python train.py --n_experts=40 --d_shared_expert=0 --balance_bias=false
Below are experts of layer 2 (counted from 0) of a mixture-of-experts language model. Rows are named router (the router's row for the expert), up (a neuron's input weights, with its number) and show model dimensions 0-159. Each number is 128 + 32 x the weight over its row's rms, rounded and kept within 0 to 255.
After each expert's rows: "comes after" lists some tokens at least twice as common just before its tokens as in all text. This comes from a sample of Wikipedia text that the model never trained on. Tokens count by the router's weight.

# expert 31
router [141 127  81 141 142 124 136 118 118  76 148  73 117 163 127 132 193 160 133 127 185  89 105 143 121  95 112  53 156 181 122 164 165 132 172 169 154 120 153 131 113 164  97 177  84 174 108 101 103 195  92 139 182 102  89 149  84 163 141  71 110 109  98 119  56 122 185  97 126 142  71 115  90 110 116  83  98 151  61 149 170 126 101 131  98 149  96 116 111 172 170 112 149 166 132 163 146 115 106 161 118  74  87 164 175 167 130  88  96 173 155 166 148 143 122 140 161 144 201 129 127 158  99 124 168 109 113 153 148 128 174 134 158 115 137 160  88 165  90 102  77 121 139 150  97  82  88 139 113 159 111 180  87  86 155 130 149 111 145 115]
up0 [108 133  83 160 122 172 125 146 118  84 120 102 149 226 187 139 119 136 195  88 106 151 147 177 109  95 132  72 158 137 153  90 125 156 131  41 183  90 143 163 113 126  98 122  78 143 133 131 118 167 123 182 113 138 146 128  97 140 110  99 106 152 106 138 140 214 166 183 101  77 102 109 161 180 108  61 123 151  73 143 122 151  95 164 172  98 109 131 105 146 130 139  82 108 112 100 109  78 108  83 112  74 170 137 116 143 120  96 131 125 102 118 130 184 150 121  76  91 154  98 119 105  89 141 150 148 100  81 187 120 157 116 111  82 119 114 111 164 134 134 126 148 199 108 115 151 136 129 145 117  80 140 103  77  90  87 161 127 164 173]
up1 [177 131  80 148 133  92 150 130 144 159 111 122 101 124 155 138 114  97 134  53 204 166  94 165 139 183 172 141 117  66 115  77 124 148  32 170 186 146 112 157 142  99 156 121 104 126 111 119 131 152 110 114 112 129 148 137 181  98  72 114 155 113 142 172 108 180 103 172  63 185 123  76 150 121 108 149 123  91 126 178  82 180 119 131 118 133 145 147 114  98 172 126  90  89 162 149 189 152 138 144 103  63 154 107 128 112 151 139 143 145 146 123 137  70 102 104 129 111 130 122 161  80 126 118 167  81  53  76 126 157 105 110 148 182 145 101  87 135  85 103 115  70 112 112 161 126 181 108 147 140 114 127  81 136 147 126  88 136 183 108]
up2 [131 118 110 135 157  90 155 116 134 147 143 121 100 127 142 149 170 119 206 114  86 160 153  87 121 135 141 151 169 115 104  96 134 125 128 114 185 158 102  97  98 130 117  98 152 159 145  92 128 170  77 102 152 165 163 143 100 177  91  92 152 130 157  90 113  95  98 165 135 115 166  67  92 122 105 125 186 142  61 152  70  99 205 125 173  77 101 121 100  96 169  60 108 148 187 114 158 119  99 142 162 132 167 193 127 131  82  88 126 169  90 128 175 113 169 145 143 119 161 149 117 137 119 103 139 107  82 185 184 112 100  73 155 103 104  87 137 146 154 201 115  91 108 155 106 106 115  71 117  96 139 149 130 109 156 143  75 139 121 202]
up3 [115 151 110 132 149 110 165 133 108 152 137 138 123 113 111 143 128  90 180  78 170 141  73 126 121 134 119 107 154  86 130 146 111 206  98 135  94 140  82 112 161 143 156 142 148 149 183 118 106 165 118  88  90 143 103 131 113 139 164 134 130 140 110 107 126 102 135 115  55 143  76 125 146 179 143 105  96 120 121  90 152 184 107 172  76 132 127  81 137 227 129  80 139 167 128 146 120  98 124 135 137 117 135 124  95 133 137 172 159 199 109 115 161  93 136 145 149  81 142 160  71  95 184 161 116  84 114 109  83 160 112  71  83 129 115 141 110  83 120 126  59 159 214 153 167 123 157 153 203  50 133 146  93  99  76 120 144 129 186 123]
up4 [202 155 165 134 154 132 101 192  52 104 163 160  60 145 139 157 112 139  92 117 132 108 146 165  83 145 147 100 123 158 162  77 169 180 140  82 103 143 129 102 132 146 163 138 132 134 145 145 113 116 114 140 114  93  88 152 148 124 140 144  53 145 233 130 131 136 117 124  88 152 145 121 141 110  77  92 137 106 154 112 164 121  99  86 146 126  85 150 113 107 137 129 129 100 116  59 160 141  97  98 101 144 106 145 136 162 106  72 154 116  96 131  72 111 141  98  97 127 191 165 184 171 108 118 131 181  82 177 144  88 161 187 135 185 120 188 102 126 109 168 134 129 209 117 111 164 109 133 101  66  88 111 159 106 140 115 132 137  87 141]
up5 [133 157  91 200 167 122 166 198 115 107 129 118 120 115  76 130 114 151 119 160 200 109 160 141  70 163 122 105  96 122 136  53 151 133 134 122 153  85 173 127 104 177 161 125 140 112 132  52  67 158 119  96 111 136 135 160 125 169 211 126 140 151  82 131 118 166 160 130  98 108 105 159 122  93 113 107 105 123  75  99 137  90 135 122 135  58  86 145 167 107 141 100 168 121 123 109 178 144  90 123 118 106 112  90  76 151 134  98 105 128 104 176 146 123 138 124 107 156 188 145 152 102 146 127 120 205 106 154  76 142 137  94  63 186 121 145 152 149 113 111 200 132 106 130 164 107 195 156 121 117 116 179 132 146 112 162 141 112 185 176]
comes after: "| ", "- ", ": ", ", ", ". ", "; "

# expert 27
router [182 129  78 118 115 120 129 156  83 154 124 145 136  65  77 125 130 135  97  89  63  78 171 101 121 151 104 175 163 143 127 123 147 127 138  68 152 128 120 115 137  78  99 107 163 125 129 131 136  66 189 141 117 151 139 143 125 205 129 169  99  94 178 108 179 157 140 125 112 151  97 151 112 108 124  86 101 101 111  95 191 123 117 126 146  98 131 152 155 153 128 130 206 139  99 120 150  98 134 141  66 144 168 173 106 152 126 167  89  85 145 112 139 126  73  81  86  43 113 100  87 160 100 124 131 100 100  88 141 118 142 167  75 174  63 180 165 165 178 123 106 102 130 125 119  90 127 196 102 106 137 115 103 146 106 120 188 135 184 147]
up0 [122 147 125  72 118 124 105 161 109 161 179 143 130 104 133  81 127  81 151 126 145 109 116 133  72 156  95 155 103 151  54 131  97  96 165 194 189 140 100  83 128 181 132  89 156 128 131 141 127 162 183 122  96 148 125 136  97 115 103  93  89 129 142 131 129  89 121 151  94 134 164 111 148 208 172 123 142 167 145 109  66 117 185  99 159  85 118 126 132 216 124 181  46 130 115 138 108 104 146 160 186 103  74 119  99 102 150 147 202 109 125 120 122 148  99 147 106 113 105 126 176 142 111 154 172 121 116 157 100 137  85 151 140 110 144 121 149  98 175  85  52 137 127 149 143  73 128 124 140  90 168 111 134  52 186 162 144 124 128  93]
up1 [ 78 159 152 104 130  91 152 153 109 153 140 145 165 150 122 167  83 129 109 142 150  95 108 121 130 152 168  74 129 123 136 152 129 137 142 144 125  60 147 158  92  78 122 115  92 101 123  91  91 100 176 160 139  68 144 115 151 120 101 155 140 139 146 179 154 198 173 136 153  91 125  72  78 161 125 160 113  94 106 132 146 147 141  60 168 107  71 169 173 117 107 106 138 132 107  84  78 137 132  90 152 146 202 104 111 144 181  99 120  47  98  69 122  92 191 113 157 148  36  88 130 141 164  94 174  92 150  93 159  85 169 156 165 143 149  91 137 173 112 151 116 114 134 114 155 119 129 128  92 102 172 106 121 156 131 112 146 121 124  51]
up2 [136 109 151 146  47 119 147  86 125 143 151 140 135 138 164 110 141 147 140  66 144 109 108 127  65 159 100 181 137  61  59 163 162 112 147 144 158 173 127 176 133  96 154 152 119  84 166 124 191 163 121 138 105 142 143 176 106 112 128 132 138  93 154 104  96 143  99 235 146 138 163 114 166 161 138 171 164 145 172 124  89  96  90  84 193 110  98  67 154 209 111  98 126 108 103 135 106 147 143 106 117 111 150 161 102  94 120 158 129 153  53 150 109  77 143 180 126  80 103 116  89 167 111 100 136 157 110 132 125 135 142 110  99 118 107  89 139 113 108  89 134 176 126 163  94  80 150 136  63 129 112 137 106  97 101 107 114  60 120 100]
up3 [148  42 105  57  86 129 120 153 103 146 116 190 104 101 116 112 123 115 138 170 107 102 145 197 151 108 126  83  95 126 151 131 128  77 124 146 105 173 163 158 115 141 129  85 131 157  63  93 150 158 182 108 115 136 130 164  72  77  99 168 134  65 123  90 115 158 118 163 111 105 136 114 125 169 119 108 122 136 106 123  99 105  86 123  91 160 129 118  97 169 192 118 139 170  93 107  96 118 187 187 174 113 148 148 129 113 138 158 156 101 121 172 137 234 188 131 107 102 152  81 150 144 123 132 133 106  88 127 191 139 138 183 119 150 114 161 164  92 169 147 165 152  47  80 153 130 166 125 106 131 178 143 159 133 113 164 126 125 110 134]
up4 [129 159 107 155 131 136 142 159  88 149 142 136 138 184 149 103 165 160 122 140 112 188 121 130 100 122 132 136 183 111 120 132 195 228  82 122  90 163 140 160 152 138 132  99 136 176 126  81 108  80 126 153 104 138  80 110 119 122 148 117 132 122 142  83 118 185 146 128 126 119 142 152 137 134 145 112  55 133 110 101 134  87 104 155 171 195 101 136 117 175  84 109  42 141 157  55 154 145 133 121 129 133 122 140 145 124  95 141 171 169 147 117 137 172 143 127  84  59 131 127 140 145 170 184 151 157 123  85  83 213 120  94  86 136 126 136 149 112 188  80  97 203 107 116 179 112 141 177 121  92 172 125 122  82 127 137  99 113 153 187]
up5 [ 78 103 106 182  88 109 126 140 107 135 109 193 193 134 117 123 138 155 134 175 148 153 170 145 111 130 170 119 140 119 182 126  84 133  80 134 133 131 146 154  87 147 161  99 107 140  85 148 100 155 131 112 111 144 180 157 113  90 169 133 178 142  82 192 148 119 114 128  66 140 153  97 173 126  94  98  68 107 101 186 155  81  72 111  73  88 160 126 137  83 126 132 123 135 144 130 137 174 137 135  95 144 176 117 133 126 142 151 140 144 151 114 126 141 116  69  19 194 152 112  94 174 109  96 128 100 104  83 131 118  55 114 101 149  96 158 171 137 147 115 175  81  91 137 135 109 150 115 151 134 144 145 139 167  90 177 123 184 114 205]
comes after: "of ", "in ", ". ", "for ", "to ", "with "

# expert 7
router [110 129 226  88 134 148 143 179 158 117 131 122  93  87 133 133 107 124  75 154 134 184 110  58 136 152 132 123 134 101  76  77  84 106  78 152 179 167 142 137 153  99  92 127 137 141  57 115 135 147  94 146 172 145 142 121 109  81 108 100 138 137  91 161 160  81 166 111 103  84 141  97  79 167 120 162 106 130  49 116 109 144 103 118 197 184 144  94 151 104 150 126 144 166 193 103 108 165  97 135  80 117 187 138 148 122 122 191 134 110 150 170 114 158 100 173 128  70  67 136 125  97 132 143 141 103  75 136 121  89 134 126 131 118 100 135 107 127 147 136 145 154 179 177 141 132  67 164  86 133  80  86 132 158 142 169 161 141 136 164]
up0 [105 146 145 103 141 118 190 118 135 109 162 131  90 157 116  62 172 175  84 134 117 104 147 131 159 116 125 134 101 198  80  68 187  99 116  90 128 109 156 180 110 105 140  51 151 106 128 136  89 131 128 138 157 135 158 133 188 105 176 146 109  88 129 109 130 153 181 128 107 162  93 150 103 110 103 103 117 146 108 126 119 129 120 171  64 141 140 114 170 158 196 128 121 158 151 154 137 127  95 113 108 122 157 182 148 141 121 116 185 158 145 111 122 120  74 165  77 136 109 167 135 160 234 185 149 141 108 126  99 169 156  79 115 144 128 116 155  83  89 137  88 162 166  98 102 117 132 173 132 151 129 171 197 104 128 178 103  48 157 139]
up1 [188 143 145 134 141 108 134 150 133  84 126 127 134  94 117 135  54 136 205 138 184  73 115 172 130 246 101 106 105  84  85 119 151  95 114 111 172 106 141  84 123 177 195 161 151 112 156 135 106 147 152 141 138 175  83  82 132 123 103 169 149 148 120 126  49 105 142 113 176  96  96 119  99  76 147 139 110  81 147  93  86 107 114  70 150 169  97 149  75 148 136  88  87  83 149 137 146 151 121 138 166 140 129 169 134  86 123 163 141 116 160 135 150 115 103 137 109 187 166 143 110  91 166 129 105 122 121 153 140 125  73 123 108 161 146  93 183 127 145 119 132  98 185 124  90 118 112  92 124 113 135 136 178 103 151 173 167 174  67 109]
up2 [197  39 210 137  99 156 122 167 126  87 100 114 170  55 114 161 142 133 132 145 103 150 132 163 164 121 123 147 144 128 122 135 106  90 210  71  89 124 150 138 150  65 100 121 189 155 114 158  98 140 102 176  85 136 163  99 169 118 129 118 112  97 114 127 112  87 145 112 130 167 138 142 153 173  94 180 214 118 128 153 124 120 121 154 156  66  96 139 166 113 132  93 112 157 127 123 111 124  65  94 132 153 122 135 135 116 104 209 205 105 142 174 148 133  88 124  76 102  81 150  71  93 139 162 126 154 144  91 158 124 114  84 123  81 146  97 163 128 134 106 160 122 112 124 104 110 160 152 174 153 153 114 114 143 102 102 108  99 174 131]
up3 [138 132 147 137  73  53 140 128 195  82 161 142 118 133  99  78 144 177  94  75  72 114 136 144  84 185 164 147 154 134 123 188 130 142  90 166 126 117 182 139 120 117 134 106  92 139 166 107  88 162 189 170 157 128 167 132 115  79  65 122 128 152 170 161  93 143 152 134 160 114  86 158 176  97 100 103  88  73 137 128 148  81 151 128 145 137 123 165  98 149 172  96 146 129 217  72 137 157 126 177 144 134  85  93 130 162  93 115 152 108  94  98 149 101 189 130 150  90  77 128 123 188 127 148 107 147 140  74 146 146 126  99 135 121 156 106  96  90 133  92 178 161 148 176 163 128 151 146 113 154  98 192  94 117 109 148 119 116  84 113]
up4 [149 127 129 112 122 113 148  88 127 157  96 161 167 149 138 114 170 134 115 104 108 158 105 120 127 136 164 167 133  67 185  97 193 159 176 158 139 112 133 119 177 172 145  89 103 116 156 132  62 137  93  97 177 119 172 163  77 132 182 169 180 118 160 137 187  76  97 137 135 122 104 110 129 133  56 141  87 102 190 103 109 134 127  88 113 210  86 122 102 151 101  67 191  81  94 147 124 130 124 138 120 141 120 184 131  70  87 111  76 106  87 171  78  91  87 143 158 133 104 107 134 158 139  79 146 125 158  99 135  97  88 124 120 173  99 125 129 100 137 119 130 119  73  95 168 102 117  80 137  71 109 110  65 131 125 105 150  83 112 117]
up5 [144 124 146 183 122 145 155  65 110  76 136 105 135 159 117 136 139 128 163  93 140 102 169 117 130 176 103 120  54 152  28 157 119 129 107 133 172 134  85  87  82 109  79 119  77 115 137 127 128 153  97 173 169 125 136 164 105 138  85 131 129 160 132 108  90 156 189 124 138  66 123 133 114 203 150 132 134 141 104 174 117 140  78 110 137 136  95 137 150 128 114 185  86 112 125 129 144 117 162 155 174 143 106 155 123 100 120 118 148 150  83  48 150 158 167 145 112  62  75 162 120  88 193 111  94 140 108 154 177 160  58  89 150 134 104 162 117  78 176 148  87  65 109 103 117 109 150 178 155 148 118  83 140 104 113 159 119 144 142 168]
comes after: "\n", "\n  ", "1", "6", "did ", "3"

# expert 19
router [139 154 102  98 139 143 140 191 133 100  96 101 120 131 173 122 138 166 131 118 111 139 141 140 155 102 119 181  38 127 105 133 121  63 127 161  80 123 110 168 125  94 110 121  91  75 137  94  91 138 128  93  76  78 163 115 138  84 116 163  66  98 136  90  10  75  73 128 139 165 189 146 158 121 103 174  88 173 201 151 165 167 132 176  80 101 113 149 166 123 116 133 159 164 137 180 146 120 180  77 148 148 145  94 111 166 142 121 137 123 122 124 109 127 176 137 118 101 142 122 173 100 127 138 125  97 143  79 125 138 148  84 104 130 129 138 137 165  72  79 125 164 121 105 157 122  89 195 145 165 114 124 152 177 135 101 128 133 173 102]
up0 [130 135 108 134 110 133  89 184 178 131 148 157 109 151 105 140 121  85 176 117 144 122 167 116  82 193 148 148 105 119 104 153 156  60  84 121  91 172 137 152 113 144 164  65 114 101 115 108 129 153  86 109  92 185 157 114 100 173 153  99  99  84  89 109  58 170  90 146 106 164 100 143 109  93 168 181 152 119 190 126 113 125 143 164 103  68  92 154 102 157 169 126 164 179 117 133 142  95  89 148 155 143 146 115 103 112 142  88 120 135  81 137 120 103  97  97 149  95 173 190 146 132 105 121  85 127  46 153 138 129 161  95 121 125 127 160 101  79  98 159 176 158 114  72  45 143 146 154 168 119 149 118 116 108  89 133 143  56 103 169]
up1 [160 107 118 186 136 153 170 148 123 119 157  69 118 141 113 173 146  97 152  88  86 163  84 132 171 137 142  76  64  40 206  87 129 172 133 157  86 118 161 140 121 124 192 144 147  88 141 165 137 102 132  64  54 170 113 133  75 121 120 165 127 124 108 108  70 110 142  82 164 106 117 165 124 110  86 154  48 137 158 142 131 118 131 113  99  86 156 170 121 125 116 152 108 151 128 126 119  98 202 167 117 139 146 132 137 188 153 190 190 159  92 101 120 111 105  91  89 106  95 139 150 111 133 150  89 111 142 125 135 142 138 139 113 154  59  93 143 119 111 101 148 114 139 129 169 166 146 144 146  93 114 102  63 153 130 135 128 161 193 117]
up2 [113 120 113 101  89  76  99 136 146 134  71 129 105 177 194 170 158 120 127  88 113 138 141 115 133 105 173 109 181 145  89  98 159 100 107 193  53  60 141 141 100 126 154 129 117 152  51 107 115 132 128 134 121 116 175 115 128  72 117 115 193 119 135 143 181 130 164 106 120 129 158 148 100 110 153 170  95  74 140 110 170 167 136  83  84 117 158 107 112  80  89 160 119 104 104 101 123  57 165 141 156 145 149  91 144 152 116 144  92 150 164 140 130 124 158 123 117  70 116 183 182 102 101 110 129 154  88 111  82 112 117  89  77 125 109 162 162 136 141 108 115 129 151 216  83 119 154 135  92  70 180 150  78 156 110  81 123  94 173 150]
up3 [151  99 182 167 136 116 198 122  86 132  92 168 129 125 172  99 140 151 128  81 170 137  98 106 173 140 126 119 159  50 120 181 172  91 175 129 159 136 133 153 172  94 154 110 122 136 104 135 125 134 153 111 140 122 125 147 196 138 173 132 133 183 146 112  94 102 133 147 113  89 134 142 142 146 104 108 175 132 200 153 174 171  79  64 120  56  69 112  83 107 123 167  84  98  92 100 121 129  71  64 124 168 151 113  94 129 149 110  89 167  75 111  94 143 127 109 115 120 195 140 124 153 152  95  67  69 164  99 119 183 117 136 157 106 119  80 134 124  88  79 118 153 100 133 110 124 138 103 164 151 173 152 124 154 166 164 172 143 101 110]
up4 [119 186 115 146 190 135 153 169 127 144 122 162 183  21 157 190 152 154 195 117  80 113 134 125  92 165 102 127 145 156 122 137 105  55 131 132 146 121 166  91 135 126 126 105  85 138  96 143  63 152 133 123 115 110 126 168 136 137 179 106  65 173 135 118 107 106 147 120 131 135 109 115 124 211 124  93 103 120 130 122 123 117 103 120 170  96 156 149 158 125 161  94 116  98 168 124 191  93  67 128 107 172 176  88 142  58  81 123 144 104 122 162 126 126 128 114 170 112 105  78 145 122 125  87  97  74 118 113 136 136 119 157 145 137 179 127 127 114 120 175 132 119 157 112 127 155 105 123 173 130  76 157 180 121 113  87 228 191 136 144]
up5 [133 168 113  88 131 181 151 122 137 113 183  52 138 125 108 106 118 143 114 127 142 180 136 113 110 135 132  81  65 130 167 120  99 162 157 126 143 143 143 123 142 115 158  79 164 131 168 197  77 103  88 152 161 153 139 104 105  95 109 142 131  63 147 133 156 161 135 165 127 152 178 166 115 127 137 183 163  75 150 129 145 110 190 122 117 141 161 209  90  88 113 157 137 139 159 171 109 141 111 136  80 180  87 109 133 107 192 124 145 109 146 106 144 112 173 111 128 181 103 159 149 154  96 135 137 118 161 103 160  97 107 188 111 219 169  43  95  92 123 109 114 166 162 117  98 125 139 124 140 115 175  84 128 134  90 175 129  98 169 191]
comes after: "the ", "a ", "and ", "of ", "-", "("

# expert 0
router [147 174  97 119 140 171 161 170 120 103 146 114 144 113 173 149 157 152 104 158 122 121 111 127 162 109 125 144  86 209 117 152  94 120 139 180 107  59 136 126 133  96 132 121 111 112 180 138 155 159 112 153 139 129 130 130 124 118 154 151 108  85  96 132  36 152 150 158 162 120 161 137 141  94  89 140 137 155 135 155 235 174  74 187  92 141 163 149 142 158 115 142 177 188 111  94 169 125 165  92 157 177  73 135 122 157 130 149 125 129 147  95 107 135 116 118 119 166 102 157 163 140 143 116 209 152 148 148 155 172 112 151 137 163 101 134 238 138 129 126  76 155 127 110 105  92  66 121  80 122 148 142 158 158 136 172 146  64 160 100]
up0 [146 169 159 146 144 109 135 117  73 158 155  94 145 146 124  82 174 102  76  95 156 158 110 124 137 150  90 142 125 143  70  69 140 122 125  76 186 110  88 109 132  71 112 173 150 155 153  69  86 152 156 213 122 143 134 144  99 112 154 133 145 111 121 179  96 143 161 160 152 127 105 153 161  93  40 100 132 205 143 120 113 148 120 119 179 127 105  96  94 111 158 138 111 175 100 166  96 212  95 118 125 156 155 140 110 122  88 100 116 107 171  71 130 160 172  96  93 110 114 117 116  51 120 141 169 168  77  92 175  77 134 173 101 113 156 100  96 126  97 112  71 137  81 135 104 134 145 137 110 132 169  89 170 134 136 148 138 111 110 111]
up1 [131 176 132 142 153  85 123 181 212 145 103 159 137 140 112 159  98 142  97 134  99 138 143  88 119 151 118 138  98  93 123 125 131  88  74  74 122 104 134  95 139 125 154 118  73 101 129 136 151 103  94 139 102  84 113 129  89 126 124 137 175 138 184 127 121 184 145 112 153 143  79 132 166 101 124  78 159 159 160 120 163 134 128 209  94 125 139 106 122 128 130 134 129 185 129 113 126 100 131  79 191 114 108 122 104 127 118 143 182 166 139 149 214  36 141  86 117  66 117  90 160  82 141 118 154 101 129 154 103  86 151 104 110 145 165 171  72 120 161 163 197 188 131 119 124 143  78  89 119  63 135  77 169 103 153 137 141 153  67 166]
up2 [146 165 123 121 124 160 125 215  65 143 105  93  85  47 134 182 150 122  81 102 173 143 145 154 109 114 147 132 126 134 146 129 149  95 132 132 121 136 154 111 148  90 127 134 100 102 144 111 116  90  99 111  72 143 117 103 122 134  70 156 133 102  92 102 105 179 133 140 102 123 126 154 173 147 125 117 106 138 113 201 111 183 136  60 116 136  85 127 140  69 128 142 130 233 180 157  72  76 100 100 111 156 146  90  93 145 140 129 140 109 159 109 165 168 106 199 130 181 122 114 133  91 172 114 167 192 149 127 130 128 176 118 153 184  87 133  64 145 118 145 165  65 169 132 145 131 114 167 134 163 158 107 137 190 108 128  91 127 136  99]
up3 [167 111 133 133 142 213  83 122 141  75 126 190 165 109  76 159 160  85 159 150 129 142  78  95 101  95 114 106 122 150 138 107 142 133 118 179 105 112 130 150 175 166 146  76 208  80 106 158 102  90 160  92 108 131 155 119  82 130 166 174 125 159 152 151 135  89 102 151 142 152 157  32 105 125 159 101 164 134  88 190 108 130 148 140 104 142 157 104 139 124 137 106  94 162 133 146 114 140 131 147  79 158 116 130 141  88 164 124 101 125 136 107  53 120  62 139 143 189 162  91 181 123 171  86 137 204 145 128 128 103 117 171 120 151 103 177  85 106 153  99 195 160 133  76 145 106 104  88 111 135 128 148  94 167 105 105 156 119 105 140]
up4 [136 129 207 145 134  99 135 153 126 102 158 138 131  88 125 140 108 135 149  76 126  88 195 167 179 142 116 154 119  74 153 101 140 175 130  95 159 138 128 144  87  63 178 149  77 138 164 144 190 175 117 125 166  93 142 149 172 142 100 145 156  73 103 112 158 165 167  96  80  94  88 102  74  81 134 105  90 104  99  95 176 135  99 122 105  89 181 183 133 187  60 106 132  87  93 121 117 136 117  96 103  93  87  49 147 163 110  97 140 122 104 122 144 167  81 140 161 119 126 115 125 120 157 162 104 123  96  98 173  92 144 104 100 148 165 120 116 165 113 123 118 108 167 149 142  93 101 137 106  75  65 125 143  70  74  85 169 130 129 125]
up5 [131 169 123 205 133 110  76 109 102 140 103 111 172 107 134 135 153 101 140 112 150 149 129 182  88  84 145  91 109 140 109 111 141 131 142 141  95  81 130  56 119  87 144 126 112 137  83 139 193  64 139 151  72 126 139  86  95 129 134  92 170 162 182 116 200 161 107 141 169 183 125 163 137 127 137 112 154 147 135 146 116 195  56 121 120 114  78 121  81  80 105 145 139 158 165 154 121  86 153 159 147 188 147  88 184  96 124 136 103 150 144  73 145 121  93 124 100 191 130 164  79 146 125  94 169  92 169  96 100 102 145 128  78 167 141 161 141  78 160 161 104 168 148 104 113 167  99 143  84  80 150 118 140 107  80 108 168 136 154  89]
comes after: "the ", "and ", "a ", "to ", "\"", "of "

# expert 13
router [128 100 112  93 178 119 158 193 150 148 125 148 108 160  95 113 109  68 189 183 160 140  69 126 167 163  94  86 189  76 143 157  93 118 109 116 168 167 114  35 176 137 110 162 116 178  55 144  82  96 170 139 160 138 150 137  94  74 146 103 123 139 124  86 186 109 145 169 172  92 131 100 101 114 155 101 165 150 165 137  55 140 145 119 144 151 137  54 138 154 130 150 145  67 118 124 172  97 151 158 101  90 134 136 132 187 147 139 185 115 100  97 148 123 139  92 114 120 110 108 120 109 167 144 164 110 116 130 104 114 182 116 159 116 138 171 153 126 158  98 176 157  94 133 114 197 172 131  94 123 112 127 114 111 147 114 151 131 149 175]
up0 [123 119 177 163 207 135 166 107 150 106 104 100 146 138 160 145  83 116 194  99 113 162  56 195 140 132 128  95 124 128 190 114 165 134 153 103 115 147 154 153 135 119 157  93  81 113 137 129 134 145  99 135 137  40 124 177  98 141 115 143 123 116 127  87 194 148 157 127 103 142 100 174 194 130 115 118 124 141 136 134 119 166  64 137 122  86 133 177 150  67 135 108 134 136 141 104 103  75 168 130  88 164 158 151  98 124 118 170 151 131 150 126 171 123 143 164 121 126 151  75 132 126  93 123 159 124 134 121 131 125 178 110  87 100 179  98 106 203  40 102 116 126 156  77  99  81 153 134 100  99  84 133 124 185 158 131 110 161 216 102]
up1 [175 124  94  91 152 150  89 129 153 117  88 200  84 100  91  89  60  99 189  97 181 125 106 177 118 135 176 168 120 142 110  87 167 104 166 151 128 108 116 135 156 105 161 131 112 125 118 125 184 170 120 142 131 133  56 129  99 129  70 110 135 112 158 133 106 184 185 115 152 136 136 161 111  88 114 152 168 142 132 144 153  71 148 133  76 103 125 154  90 143 110 152 130 105 121  88 120 103 159 140  78 128 102  81 151 157 142 139  82 150  98 224  93 115 132 120 108 126  80  78 108 132 215  98  88 144 113  69 141 134 172 181 160 156 178 135 177 148 139 146 156 156 125 160 148 203 124 104  96 148 100 164 121 115 150 118  98 103 150 116]
up2 [154 195 110 167 153 139 103 138 129 146 152 182 108 107  75 165 146 132 165  75 140 148 119 139 162 120 127 134 134 119  65 136 132  91 140 122 189 126 167 163 113 192 165 105 116  61 195 134  69 158 128 128  93  75 122 102 117 151 115 151  99 104  80  98 104 141 166  75 146  77 169 110  93 148 193 146  75 104 132  82 161 166  58 124 203 133 129 134 120 122 133  94 184 117 153  89 152 109 122 114 108 103 106 128 114 110  61 128  69 121  97 109  92 115 164  99 149  96 130 143 158 128 105  92 119  51 116 154 107 150 133  74 141  79 167 131 128  89 112 147 126 127  75 149 139 144 101  75 101 137  91 134 124  72  86 131  80 138 162 140]
up3 [127 107 139 112 152 142 157 128 131 138 164 109 124 194 133 159 177 129  90 142 123 152 134  95 151  92  79 150  33  81 101 153 148 104 128 174 137 200  43  96 170 114  98 169  75 113 158 101 112 118 165 142  98 101 163  96  64 129  80 165 148  90 164 129  98 124 109  93 146  58 163 138 153 129 102  98 158 141 194  76 155 134 115  88 120  84 110 115  83 115 103 142 140 153 138 119  74 104 120 125 155 159 121 127 113 164 131 112 123 182 115 114 151 127 163 107 108 143 134 166 137 155  96  70 105 116 180 107 202  75 116  91 164 149 113 127 191 186 176 105  80 131 109 140 107 144 148 137 134 118 176 132 140 169 163 109 117 132 157  64]
up4 [ 97 122 101 124  83 116 167 114 128  98 133 152 138  92  91 180 126 134 107  69 123 163 126 169  78 124 114 107 119 131 126 123 106 130 132  94 110 133  85 140 119 167 110  70 139 199 157 116 110 159  90 170 149  90  81 135 138 163 157 130 158 128 161 108 182 176 140 113 107 117 128 202  88 111 186 116 174 146 196 118 105 122 138 138 147 157 100 131 123 116 130 171  78 160  95 130 127 144 121 111 112 102 111 128  89 190 115  90  82  73  71  88 107  29 120 141 171  94 163 130 150 140 123 165 162 196  97 204 117 132 158 106 143 156 111  90 168 133  69 138 110 135 142 113 192 168 147 123 107 105 106 106  65 130 141 180 140  66 171 122]
up5 [127 108 107 159 112 108  69 160  92 114 137  91 143 114 109 134 142 100 204 195 141 132 111 178 147 157 166 164  83  79 148 158 155 160 182  90 151  75 105 123 143 136 162 138 125  97 152 124 157  96  82 128 150 110 113 141  83 123 185 109 200 103 125 153 111 114 181 102 132 140 190 113 162 122 170 138 127 107  55 180 143  99 127 126 167 165 101 129  92 113  78 111 210 146 149 145 167  47 104 179  94 148 125 152 129 147  84  91 162  75 143 147  72 139 145 115  93  92 134 112 170  87  92 150  76 191 145 112 132 116  94 136 106 109 122 158 132 143  70 114 117 139  77 120 136  94 135 142 113  97 102 145 123 176  85  89 134 117 170 107]
comes after: ", ", ") ", "es ", "\" ", "s ", "er "